From a checkpoint of a small mixture-of-experts model trained on Wikipedia.
Training: a variant of Adam for the experts, 5242 steps.
Below are experts of layer 4 (counted from 0) of a mixture-of-experts language model. Rows are named router (the router's row for the expert), gate (a neuron's input weights, with its number), up (a neuron's input weights, with its number), down (a neuron's output weights, with its number) and show model dimensions 0-255. Each number is 200 + 40 x the weight over its row's rms, rounded and kept within 0 to 999.
Before each expert's rows: "mostly gets" lists some tokens that are sent to it at least half of the time. This comes from a sample of Wikipedia text that the model never trained on.

# expert 7
mostly gets: "°N", " JPL", " MPC", "%;", "|---|---|---|---|---|---|\n", "|---|---|---|---|---|\n"
router,222,219,190,195,255,251,92,215,187,181,153,274,185,152,219,112,274,170,248,270,173,172,250,220,184,182,223,253,165,178,140,285,181,205,182,221,196,202,216,220,176,118,263,182,164,116,172,241,162,186,138,147,265,201,168,209,191,163,172,160,150,215,169,141,200,189,215,162,181,150,182,156,218,185,221,143,115,198,220,196,224,195,166,184,199,164,247,191,217,163,170,144,202,200,209,236,246,166,261,178,212,194,198,244,196,174,167,196,227,267,253,236,172,181,203,192,252,199,272,255,182,265,186,143,192,243,275,188,210,224,243,178,215,130,244,176,178,216,210,120,256,176,227,164,237,227,227,279,197,121,163,215,216,197,170,222,173,194,102,198,281,194,195,248,178,254,286,190,170,246,189,182,268,143,208,270,155,237,258,205,130,168,202,213,246,148,202,199,122,240,208,250,143,168,194,162,249,155,184,188,245,154,218,240,180,138,214,175,194,189,185,156,160,204,248,181,215,173,232,216,148,226,228,188,243,198,159,268,301,148,159,205,195,151,176,114,233,198,125,215,228,180,233,154,188,236,201,225,157,238,172,247,173,139,193,209
gate0,112,164,267,223,218,273,234,182,254,235,152,170,266,162,186,219,217,122,169,102,195,242,207,149,214,165,230,219,232,261,184,247,235,258,216,165,204,217,156,252,184,191,250,192,214,214,202,221,207,199,235,196,180,234,179,145,249,211,188,221,213,163,206,202,208,227,177,250,225,170,139,205,259,228,163,210,259,106,256,128,198,167,220,143,146,189,193,178,182,192,214,189,194,230,138,219,185,227,153,270,165,183,186,158,100,131,195,200,203,191,204,226,180,196,156,207,208,255,180,189,256,215,211,187,169,221,147,234,177,159,246,320,233,253,248,193,283,178,153,222,223,185,123,224,171,225,151,235,163,188,212,208,265,153,189,206,145,174,168,195,122,186,204,255,208,233,169,170,260,106,301,245,189,305,112,231,192,216,162,88,156,227,298,193,180,196,160,197,155,185,209,222,228,148,153,237,231,155,175,293,182,205,159,203,222,172,223,178,197,218,211,165,164,201,140,220,263,212,197,194,146,217,169,184,196,246,210,178,216,259,153,175,178,208,132,165,253,208,162,181,198,198,222,150,213,141,184,196,222,205,273,214,246,238,207,160
up0,235,183,242,245,160,207,159,202,206,208,167,246,185,218,184,212,310,197,145,172,246,184,236,204,211,216,195,273,151,229,202,153,209,157,256,159,149,237,264,239,238,180,202,206,112,182,197,136,151,213,204,196,239,250,236,166,226,252,233,259,229,205,208,234,176,217,241,219,227,211,208,247,191,272,238,250,189,293,252,149,148,297,164,243,166,117,187,200,175,182,226,259,130,230,198,204,257,211,110,220,222,165,172,247,185,123,206,165,213,147,147,251,205,233,237,149,186,205,156,225,196,173,169,207,263,220,197,251,228,230,244,277,176,252,215,184,125,196,188,119,214,211,176,224,203,153,198,159,208,201,161,197,159,214,268,144,198,131,209,287,179,265,255,238,232,165,137,253,219,197,193,227,162,206,198,209,203,136,173,189,169,209,246,201,250,177,234,132,263,154,178,140,188,166,232,300,244,197,205,228,241,201,186,160,185,215,148,219,255,172,246,295,155,213,187,203,199,227,183,173,201,175,250,212,252,207,188,205,92,192,171,250,228,222,214,195,180,259,233,116,209,202,269,210,202,154,297,222,275,174,182,221,192,176,184,215
down0,202,237,219,167,307,176,234,274,205,262,219,210,200,227,161,220,203,237,207,219,222,267,134,191,178,147,142,203,123,215,196,251,212,244,221,158,153,209,154,214,222,184,204,174,245,176,264,208,231,142,203,223,215,219,73,221,146,160,235,239,209,203,279,212,170,139,218,119,248,155,232,157,205,261,128,167,197,146,156,191,176,208,261,193,248,210,220,177,242,222,172,147,193,187,189,224,202,202,289,226,126,214,135,235,144,252,135,244,148,197,224,176,191,179,129,267,164,192,216,223,255,227,246,126,195,207,216,178,243,197,184,244,186,180,151,174,202,162,241,210,217,171,280,194,165,194,188,283,213,169,110,217,207,239,205,198,216,248,276,248,214,269,239,156,137,215,244,184,272,173,150,241,233,228,130,193,210,246,201,169,233,175,206,201,233,130,209,178,134,119,191,272,252,231,207,154,237,189,224,219,162,209,203,110,180,220,231,171,186,221,148,183,225,144,177,261,226,149,205,210,217,157,237,127,191,183,190,209,263,225,181,143,163,264,208,165,142,196,145,189,233,235,142,149,225,153,227,195,225,216,260,205,167,175,168,177
gate1,165,173,194,284,158,216,211,230,189,234,145,244,214,243,209,316,172,204,218,212,233,166,218,198,251,202,227,204,170,221,133,186,223,222,194,196,235,210,240,249,191,158,196,172,94,218,254,233,125,174,265,168,200,190,226,247,115,205,189,259,174,146,215,250,143,174,200,220,209,170,237,167,207,229,193,172,206,181,220,219,83,222,187,116,245,254,158,134,178,233,255,235,116,186,179,180,230,172,220,189,218,243,229,204,201,176,154,271,204,180,191,157,187,194,188,313,168,194,143,160,187,270,137,93,129,170,256,261,198,221,222,170,221,195,165,228,195,237,236,195,204,222,209,226,210,236,229,183,236,216,180,169,185,198,187,213,271,148,257,175,270,205,158,157,239,146,169,213,211,184,131,246,220,169,183,255,159,240,236,210,186,231,240,235,179,192,138,204,187,229,239,206,167,191,148,165,185,266,200,202,127,177,209,185,150,192,207,218,70,208,145,284,188,231,163,184,190,221,120,218,149,213,178,190,216,106,219,187,295,210,193,262,174,190,198,201,240,217,140,176,147,196,211,261,201,219,210,240,149,138,214,156,207,248,229,278
up1,140,128,172,150,181,174,260,168,248,131,264,226,225,217,222,162,212,159,126,144,225,170,218,185,254,229,246,180,237,221,158,191,146,217,148,292,219,192,215,180,168,177,190,169,173,254,231,198,177,144,198,201,208,222,132,167,194,154,202,190,265,248,180,185,202,211,140,229,202,177,240,215,244,193,212,194,220,199,272,180,238,257,194,244,185,258,275,201,159,203,232,130,232,210,316,145,138,168,158,158,234,197,236,192,179,203,206,230,267,196,164,242,233,232,230,283,181,194,168,187,136,256,213,142,154,268,129,233,185,147,246,168,150,209,214,239,215,248,136,236,185,195,196,274,178,144,141,128,256,202,187,174,193,251,192,185,206,183,260,174,194,175,194,163,271,225,202,156,173,177,197,163,196,143,181,182,189,233,181,232,202,275,206,211,184,162,141,181,202,107,213,92,179,181,209,208,191,189,244,199,205,170,223,191,219,190,271,233,176,216,198,209,212,221,208,286,149,249,233,118,178,101,106,182,246,173,170,73,240,270,186,183,239,211,181,182,186,244,200,147,193,225,187,192,126,178,156,229,168,207,234,159,173,196,200,160
down1,183,178,295,232,139,189,142,187,137,191,146,163,221,175,245,269,217,223,165,132,158,214,172,170,196,170,81,238,197,253,265,204,177,177,259,258,131,202,153,238,244,220,181,207,140,175,184,156,253,216,209,173,174,201,152,198,222,184,230,199,244,235,124,184,236,119,170,218,183,150,202,213,199,252,166,182,248,210,220,149,205,237,214,224,159,199,177,219,211,263,168,204,189,204,195,226,217,235,242,224,206,260,241,289,175,225,197,282,272,199,224,233,233,256,296,192,182,176,228,213,196,239,264,124,215,278,260,214,198,176,243,242,222,140,142,206,135,193,159,196,175,185,165,204,204,230,270,164,214,226,210,204,147,168,234,131,154,247,155,280,195,209,157,201,228,231,256,116,265,229,215,166,179,164,213,220,214,240,146,153,248,204,195,155,222,261,143,259,235,190,149,134,145,195,208,189,173,120,226,211,199,250,258,180,135,252,195,202,193,119,184,178,178,239,241,143,132,220,153,177,220,165,236,158,185,286,198,187,178,124,219,181,174,245,212,198,169,212,213,229,182,246,170,217,238,148,218,158,169,240,214,269,264,190,220,225
gate2,141,158,179,193,196,173,269,120,219,236,166,198,253,172,200,199,134,161,280,177,287,121,107,231,255,211,175,195,207,217,158,159,173,234,219,174,239,173,236,234,251,220,105,155,162,234,188,139,216,222,204,177,185,159,211,239,212,196,227,208,255,216,160,246,156,209,269,250,222,189,195,235,203,176,232,259,233,240,221,234,197,212,147,161,129,301,206,216,208,215,168,289,190,158,172,179,198,168,155,143,202,191,246,141,175,209,206,187,196,216,208,207,194,207,134,239,203,299,231,218,239,219,242,194,171,211,229,229,239,196,181,213,222,127,206,173,249,187,219,170,135,187,139,243,185,149,182,165,233,206,172,100,228,188,248,104,175,159,219,207,268,226,212,224,205,183,219,161,121,180,187,236,107,109,180,160,232,198,124,183,123,206,149,214,162,201,222,165,200,157,193,175,139,156,179,217,258,180,101,240,220,192,252,195,232,194,251,168,201,222,248,186,211,170,230,204,158,210,262,191,199,181,169,166,166,231,260,136,219,175,150,158,214,143,227,174,190,193,285,198,170,207,170,232,93,173,238,252,236,208,211,115,166,230,210,211
up2,208,215,260,186,192,201,298,155,129,193,206,222,136,174,136,249,223,191,126,166,211,222,251,138,216,170,208,224,217,216,181,143,212,156,129,179,165,194,213,185,96,256,246,194,176,187,266,211,108,182,217,260,175,104,267,163,152,209,261,185,173,186,220,236,197,160,186,217,185,240,222,158,78,177,173,210,210,216,196,152,222,215,230,253,264,156,227,226,224,168,204,108,144,183,185,160,173,255,256,253,247,248,155,255,227,126,209,245,237,230,181,136,137,267,179,193,240,184,205,215,186,215,136,191,210,198,134,274,215,138,202,128,186,191,191,248,156,218,227,237,190,209,140,242,271,184,205,190,168,203,216,196,178,303,162,190,153,173,263,222,200,162,230,132,189,190,181,217,208,184,235,185,292,203,227,260,186,234,212,220,174,185,251,211,227,268,244,159,258,147,225,194,218,284,228,244,235,170,208,200,213,247,204,158,156,227,191,186,207,219,208,264,178,252,227,129,201,214,95,255,209,226,138,203,203,169,200,254,227,180,274,208,200,215,167,220,278,197,188,204,179,212,198,142,208,161,226,219,150,177,152,184,188,186,210,158
down2,138,210,249,200,181,238,240,256,195,208,217,142,174,221,240,167,273,240,147,165,169,184,152,224,259,193,156,159,199,167,202,214,250,123,157,187,274,155,184,178,275,157,227,186,169,186,179,125,219,167,202,153,271,183,270,202,162,116,265,220,243,217,182,162,173,209,239,293,228,190,139,249,196,149,255,242,253,215,228,190,176,148,242,204,124,144,269,170,196,210,138,162,218,211,143,220,191,177,209,281,294,238,232,220,152,215,209,238,163,232,265,205,234,239,248,118,188,176,214,333,231,265,171,202,176,192,176,225,94,204,199,205,191,235,182,203,199,204,191,170,253,188,207,183,191,227,204,123,188,182,256,191,124,172,198,255,153,221,245,181,188,172,182,168,161,183,163,217,253,182,220,148,160,255,199,222,129,233,154,148,167,263,220,218,186,190,176,236,237,196,162,244,213,154,223,231,160,285,259,227,195,199,158,147,191,190,192,184,271,149,178,220,202,159,204,142,200,168,205,229,163,197,176,143,216,199,114,191,236,188,167,290,189,259,253,242,205,211,192,177,204,198,262,201,210,166,197,214,207,246,187,272,242,186,260,148
gate3,156,205,211,196,210,241,267,152,140,199,173,191,161,215,222,133,257,163,231,152,216,167,245,195,196,172,192,190,165,181,154,156,211,263,242,236,173,156,181,143,190,157,227,157,174,184,216,192,174,143,243,205,243,164,193,226,196,181,165,266,138,241,163,124,159,197,143,233,134,186,173,192,189,117,244,163,176,86,237,185,213,156,202,242,179,213,160,137,160,202,262,269,212,151,136,246,172,184,216,215,194,188,118,194,235,195,220,288,287,184,151,209,169,187,203,144,241,259,206,199,138,247,164,208,147,253,212,193,150,151,191,237,184,127,227,183,172,253,218,252,228,209,163,241,238,184,205,201,185,143,170,213,194,221,220,272,165,239,232,137,132,111,209,179,208,215,238,246,165,141,140,240,183,129,240,190,208,152,145,223,216,206,155,155,232,191,223,224,241,230,287,166,209,235,242,177,228,278,201,154,226,232,176,217,207,111,233,237,173,239,187,233,201,172,241,128,212,200,193,236,101,164,175,208,230,199,183,223,233,239,236,176,215,122,150,181,191,244,154,129,218,189,230,202,270,71,157,200,185,201,217,203,215,212,208,268
up3,213,218,174,230,206,192,182,204,167,160,178,216,201,182,242,197,266,207,200,131,221,160,198,248,158,110,139,232,159,158,143,208,149,212,154,291,171,151,189,250,228,221,186,190,180,202,262,167,151,170,321,148,220,157,187,217,200,140,270,242,148,189,151,201,205,248,183,196,124,110,154,199,156,267,203,161,156,149,203,201,244,142,134,218,258,198,252,192,180,216,245,217,196,195,187,268,229,154,196,201,191,251,129,213,234,215,249,232,257,181,113,157,170,175,192,183,122,176,241,160,174,188,212,219,235,304,255,187,174,169,222,216,234,180,182,235,220,278,209,295,216,269,166,209,265,205,176,245,162,193,178,163,230,211,162,219,135,207,181,224,176,184,165,161,173,256,285,221,185,192,151,191,196,125,181,256,167,171,167,268,141,211,170,180,172,203,194,195,231,212,222,214,198,217,220,193,190,223,125,152,287,156,195,224,233,219,251,199,95,216,207,258,209,196,202,134,184,159,179,209,90,191,216,181,216,207,164,223,219,213,222,210,195,205,99,149,203,257,238,136,254,154,213,165,199,232,143,217,235,239,254,226,203,193,216,236
down3,200,121,217,250,135,236,234,109,190,152,181,304,201,206,183,158,136,169,135,229,261,171,219,191,153,251,158,188,237,217,144,206,181,222,171,228,170,198,182,250,187,186,120,194,198,189,252,186,219,228,251,217,203,174,172,137,193,175,158,235,227,218,176,200,203,198,83,175,196,165,192,237,294,240,167,207,182,94,197,180,174,271,222,264,140,184,168,226,156,166,177,139,228,143,211,183,238,191,193,248,196,157,217,250,134,154,239,202,217,187,205,180,212,270,178,224,240,217,168,139,190,240,210,236,231,184,197,143,222,167,128,208,181,251,219,170,167,273,214,147,232,143,160,188,208,205,141,158,155,182,248,197,222,228,273,267,159,233,186,189,126,219,171,240,197,147,171,193,72,244,211,134,202,145,180,223,204,150,264,182,139,223,210,255,126,210,221,264,182,134,140,227,152,242,136,203,215,195,175,261,236,202,210,243,141,234,176,234,231,193,198,213,201,219,173,307,188,207,220,197,150,177,141,189,171,187,220,193,197,191,166,183,203,234,267,223,226,165,243,234,289,182,266,181,176,151,212,211,129,235,204,171,184,168,192,152